config.yaml
d_expert: 96
balance_bias: false
router_bias: true
lr: 0.000769
Below are experts of layer 10 (counted from 0) of a mixture-of-experts language model. Rows are named router (the router's row for the expert), down (a neuron's output weights, with its number) and show model dimensions 192-255. Each number is 50 + 15 x the weight over its row's rms, rounded and kept within 0 to 99.
After each expert's rows: "comes before" lists some tokens at least twice as common just after its tokens as in all text. This comes from a sample of Wikipedia text that the model never trained on. Tokens count by the router's weight.

# expert 21
router:67 47 60 59 46 42 54 41 57 18 56 76 35 57 44 55 56 63 00 50 49 14 40 59 34 66 24 62 51 41 36 48 54 55 57 47 51 60 39 30 58 23 66 28 47 36 59 49 68 72 40 32 54 42 64 46 53 39 53 42 70 64 73 51
down0:59 61 57 54 59 68 86 36 58 57 50 54 59 51 43 46 32 24 45 33 51 57 33 36 36 51 58 36 37 54 31 58 63 53 65 35 39 48 39 40 49 48 36 62 45 64 56 31 58 42 48 26 53 51 77 27 38 60 47 68 63 65 55 50
down1:59 64 87 43 53 26 56 42 29 35 61 49 62 57 56 36 49 51 54 52 13 51 72 40 44 46 62 49 52 52 44 72 53 46 73 44 67 28 55 47 57 55 54 99 39 86 61 34 40 48 60 35 76 52 41 07 53 45 47 39 65 63 45 76
down2:67 68 54 32 72 74 45 39 97 82 54 66 43 67 44 48 50 46 43 26 57 47 64 49 62 44 41 38 39 47 33 66 38 51 54 23 59 86 48 51 48 57 49 69 34 43 39 53 67 64 67 64 49 99 92 42 23 50 64 44 52 38 56 28
comes before: " |", "1", "0", "2", "3", "S"

# expert 5
router:65 48 52 19 49 31 63 45 32 65 74 45 32 45 29 73 69 39 67 65 66 74 60 49 33 58 59 70 55 34 87 47 44 35 52 64 49 24 40 43 59 57 75 49 65 56 49 54 67 35 68 32 82 62 63 43 50 39 58 40 51 36 78 59
down0:43 38 52 38 46 61 33 56 49 73 44 62 46 69 73 66 74 63 66 42 57 50 64 55 64 51 41 41 58 34 55 59 45 61 30 55 47 56 36 72 94 68 63 45 61 34 45 32 32 48 40 56 29 44 49 56 66 66 44 46 58 48 37 50
down1:45 64 35 40 48 49 46 60 83 63 75 66 53 38 48 56 26 43 80 65 58 33 64 72 54 34 49 53 50 61 47 36 62 42 36 68 55 48 36 49 41 74 58 60 42 70 00 56 63 38 26 74 47 25 50 67 61 50 62 33 66 43 23 53
down2:44 36 56 39 70 13 49 66 47 41 51 38 49 68 52 42 24 69 48 49 31 60 99 45 56 48 63 57 19 50 58 45 48 60 47 23 51 28 46 49 44 40 24 71 65 49 37 43 40 58 51 51 56 55 65 43 58 53 70 47 61 76 43 69
comes before: " the", " be", " he", " a", " not", " it"

# expert 9
router:33 33 47 54 84 52 48 60 43 36 46 47 47 39 55 54 27 50 67 49 84 44 35 64 37 53 81 59 47 72 49 54 58 66 40 48 53 31 29 40 61 39 28 41 74 66 54 86 60 57 72 45 75 41 27 35 22 37 41 46 48 72 64 43
down0:50 61 50 62 41 87 65 65 54 76 23 52 60 71 44 33 63 54 24 54 63 65 65 33 07 21 32 48 62 47 56 45 59 50 16 77 62 50 65 32 67 54 67 43 43 33 62 56 60 38 61 68 43 42 53 33 32 57 57 51 32 66 62 34
down1:30 55 49 63 39 54 68 59 53 50 39 36 59 56 36 41 38 52 41 28 59 43 83 69 23 48 69 35 54 85 91 48 64 39 39 39 37 69 47 48 57 42 25 56 55 48 53 43 46 54 45 53 40 20 32 73 66 67 54 39 46 46 36 71
down2:32 80 47 45 57 57 44 55 50 38 25 54 20 70 42 43 49 60 54 50 63 42 37 50 48 72 50 43 50 55 59 48 63 68 42 77 59 61 58 32 82 24 69 98 45 56 41 61 48 51 48 66 41 49 70 49 65 69 70 43 53 42 53 52
comes before: " |", "o", "a", "ar", "ot", "et"

# expert 6
router:54 38 30 58 59 48 58 20 72 72 60 64 35 41 40 75 44 39 03 77 72 35 56 45 73 52 43 58 49 29 88 56 21 36 70 41 55 53 76 66 35 22 41 52 40 46 61 46 38 46 46 42 54 44 72 32 50 30 49 43 32 30 42 47
down0:46 51 30 61 59 70 42 24 64 74 53 50 49 64 41 34 59 70 36 42 70 29 53 61 46 50 53 53 57 44 25 43 47 47 46 32 89 45 27 93 46 33 58 70 22 50 59 52 54 31 33 54 47 39 52 42 22 36 70 54 31 35 39 24
down1:54 33 55 37 61 42 47 53 29 90 58 36 08 43 51 48 52 48 51 49 31 64 57 48 39 42 62 64 85 51 39 55 44 66 47 73 66 47 64 66 68 57 46 54 42 80 19 59 30 50 64 51 26 52 69 47 69 43 53 47 17 87 56 42
down2:63 77 46 51 46 62 37 32 41 47 36 56 80 40 41 70 35 42 46 39 16 78 64 62 71 53 41 51 52 77 38 18 60 40 54 53 59 51 65 23 62 77 48 52 54 78 52 36 50 59 62 39 36 28 42 59 72 25 56 70 69 59 76 58
comes before: " |", ":", "–", ")", ",", ";"

# expert 11
router:46 49 45 50 49 29 56 58 47 55 30 34 62 48 38 73 42 51 26 61 20 69 59 48 13 37 56 39 49 99 45 54 62 56 42 66 27 68 62 59 52 57 35 25 52 39 59 59 51 23 76 57 56 69 56 29 46 53 53 63 27 51 56 45
down0:60 54 45 49 39 64 48 62 51 48 49 55 48 50 36 19 48 68 65 37 46 36 53 56 34 50 54 31 59 66 64 64 42 64 60 76 39 51 60 32 31 54 45 04 44 69 38 70 63 50 52 41 61 69 58 35 56 48 45 47 42 72 34 31
down1:24 51 16 49 48 46 41 59 37 49 64 59 54 63 47 38 73 41 47 37 42 42 63 51 70 31 62 42 69 31 27 62 81 02 23 49 70 59 62 75 62 57 50 77 46 54 59 53 43 82 44 33 16 61 49 84 52 19 44 61 61 43 68 41
down2:48 54 52 48 65 82 25 40 42 49 30 80 53 53 48 31 43 30 54 59 39 59 55 32 61 69 47 47 46 47 78 71 46 47 37 64 36 17 52 73 26 57 59 00 46 70 52 58 46 54 68 57 61 54 31 30 42 67 43 73 65 55 57 42
comes before: "\n", " ", " 0", " 1", " 2", " 3"

# expert 18
router:51 39 68 69 21 59 46 59 57 28 24 53 48 47 61 63 38 32 39 68 54 58 73 47 50 61 33 82 68 63 73 62 33 46 59 64 34 48 67 62 54 52 72 58 69 32 61 45 53 67 65 72 73 35 52 46 61 59 61 69 63 57 49 69
down0:66 29 63 58 42 26 29 66 53 28 37 46 51 45 39 55 53 59 35 61 29 39 64 37 48 38 39 63 53 56 44 78 67 45 58 41 30 71 37 45 31 44 47 23 39 55 45 41 56 62 66 38 41 58 82 40 52 58 52 53 57 86 50 60
down1:61 33 83 52 39 73 60 60 48 36 51 29 47 64 51 35 58 44 63 30 50 25 60 38 43 49 45 46 48 31 54 25 45 67 28 53 56 59 59 50 43 37 06 67 48 56 51 51 42 55 49 48 60 46 62 44 70 64 34 76 40 47 36 32
down2:76 64 53 41 48 64 68 33 76 58 38 48 45 48 54 57 60 49 38 53 45 53 81 49 51 42 45 40 37 18 50 49 76 51 84 48 51 34 69 46 48 48 29 34 64 71 43 55 24 41 40 49 42 23 63 28 27 34 45 37 35 50 34 52
comes before: " to", " of", " in", ".", ",", "ed"

# expert 24
router:68 53 66 57 44 53 63 43 62 38 62 48 39 32 49 33 51 49 99 38 56 74 45 38 45 71 48 56 27 67 55 33 47 35 46 50 49 68 56 50 58 34 76 62 45 39 63 19 60 46 21 60 31 60 58 71 37 44 54 65 58 36 24 53
down0:37 43 67 43 44 36 57 51 21 52 53 66 67 40 71 49 63 45 72 23 50 60 52 76 57 45 50 48 42 40 75 54 55 52 23 50 49 79 53 54 52 68 41 43 20 52 73 30 54 52 30 23 22 51 64 48 67 37 68 78 46 53 52 34
down1:43 57 35 57 53 76 50 46 64 53 39 52 26 33 72 47 63 74 25 80 32 54 67 67 50 50 49 63 47 18 35 40 40 43 58 58 50 48 53 51 56 56 51 99 48 70 47 76 44 54 60 37 63 46 52 52 29 62 65 28 37 76 49 44
down2:74 59 37 56 48 74 61 59 38 61 13 36 54 50 40 49 61 48 48 48 54 52 49 30 58 58 40 28 74 37 19 43 51 81 36 48 63 40 79 61 62 54 50 83 59 56 21 37 52 28 39 60 41 33 34 81 37 65 65 42 50 44 71 49
comes before: " was", " is", "'s", ",", " had", " has"

# expert 25
router:49 47 68 49 50 25 65 72 39 58 60 48 49 56 48 40 39 48 78 47 32 33 48 61 58 48 62 62 26 44 84 44 62 41 46 37 53 58 53 33 39 48 44 50 66 52 45 69 28 63 51 48 33 57 41 49 55 58 33 38 75 19 28 61
down0:52 52 44 53 64 31 58 64 59 32 38 09 51 48 63 63 41 32 71 54 57 42 57 51 44 73 34 60 62 65 42 43 17 45 46 48 62 63 37 68 59 78 51 53 62 47 49 61 64 22 45 52 32 56 39 38 79 31 59 48 49 63 59 67
down1:43 23 72 52 68 34 46 69 23 69 57 24 22 62 54 35 46 25 44 52 27 63 20 48 37 69 58 66 60 68 23 86 72 48 48 80 48 48 61 24 25 37 63 77 63 25 55 48 54 36 77 30 45 34 52 52 21 44 42 37 70 64 41 61
down2:28 58 67 60 55 53 47 26 58 45 55 39 80 56 35 74 26 69 67 75 63 65 35 51 32 40 70 60 69 31 58 60 78 31 56 31 40 41 58 64 54 39 50 45 45 44 53 54 44 43 37 47 72 18 54 58 12 59 48 63 61 38 35 60
comes before: "|", "-", "\n", "==", "===", "The"

# expert 2
router:56 29 47 26 32 64 42 45 58 51 24 53 53 63 40 70 81 31 39 63 68 78 40 25 87 22 58 40 47 50 62 45 64 69 66 39 31 59 36 52 30 74 62 33 35 39 43 56 54 56 49 49 45 62 72 48 81 28 49 56 63 68 48 56
down0:58 36 46 47 60 44 57 61 60 52 58 14 35 65 34 39 64 87 42 49 57 64 60 52 13 35 76 64 37 51 70 62 41 52 49 53 62 50 83 38 34 62 52 72 23 34 48 35 69 54 56 39 14 23 65 46 54 53 67 40 70 64 51 56
down1:48 69 51 38 46 26 51 46 55 17 48 33 55 46 45 71 50 51 62 48 06 31 41 57 37 82 57 92 69 24 51 62 37 53 61 61 50 57 73 52 53 51 29 99 47 57 49 18 20 60 46 59 74 34 48 70 38 61 65 42 75 66 51 42
down2:50 34 45 49 49 39 54 64 59 68 66 48 79 48 46 30 40 36 35 88 57 56 55 60 56 68 63 56 67 56 38 32 35 39 74 41 70 61 63 47 47 46 28 53 59 45 51 28 58 38 63 47 16 57 53 34 49 47 54 65 38 56 48 81
comes before: "\n", " ", " The", "ated", "ation", "ate"

# expert 1
router:49 38 60 63 55 58 52 59 54 28 40 28 55 48 51 29 64 42 19 55 37 34 58 41 28 48 70 31 66 51 38 72 47 58 30 52 65 39 31 48 64 23 60 28 64 43 54 63 44 40 49 38 47 60 50 45 71 65 70 54 57 44 48 34
down0:62 31 34 33 37 66 14 66 49 53 41 47 32 67 39 29 57 62 55 70 57 59 44 69 74 30 49 56 44 71 49 74 46 73 31 60 56 30 46 72 35 26 75 42 44 48 49 41 61 59 58 71 52 63 49 40 67 45 38 58 32 30 61 55
down1:54 32 48 60 57 47 34 62 62 31 53 47 48 42 60 61 41 59 18 64 51 50 42 40 56 31 51 66 64 64 45 49 62 46 34 32 57 41 64 63 61 57 57 00 63 35 49 32 62 54 46 53 53 44 60 67 76 62 59 35 42 44 84 46
down2:69 49 47 67 49 71 21 57 58 46 38 48 28 43 58 34 62 43 49 56 46 38 69 47 33 46 57 62 52 50 42 47 62 62 64 55 41 57 43 65 58 48 39 00 44 57 39 32 53 43 50 52 44 73 60 31 62 40 66 67 52 45 57 48
comes before: " |", "–", ".", ",", ";", "°"

# expert 20
router:51 74 43 41 41 80 58 75 66 65 40 52 44 57 40 31 47 44 10 44 30 43 51 51 39 50 69 32 22 66 57 99 33 56 79 45 66 43 56 59 57 26 34 84 48 52 12 45 21 53 50 58 48 53 60 63 71 37 43 46 48 80 37 38
down0:21 42 37 44 52 69 37 56 45 50 55 27 48 46 81 58 35 31 50 51 53 24 38 57 47 53 62 70 68 47 50 41 56 44 50 49 29 43 60 55 61 68 50 29 51 58 57 33 56 24 33 50 62 42 49 60 22 76 37 41 33 42 43 57
down1:59 44 45 70 79 38 64 30 63 32 41 35 41 51 50 62 56 50 81 49 40 42 68 54 49 29 88 42 45 68 59 61 67 74 22 62 84 37 48 31 22 47 56 46 42 55 27 49 47 33 25 57 37 31 85 65 30 59 59 29 44 00 36 57
down2:37 53 53 33 34 20 41 83 26 73 72 58 64 64 20 16 34 58 47 56 55 62 62 55 37 20 41 45 72 50 33 18 49 35 40 66 45 49 42 34 32 49 66 65 77 68 29 52 67 64 36 63 26 68 48 44 41 63 58 74 39 31 87 59
comes before: "\n", "==", " (", " ==", " is", "born"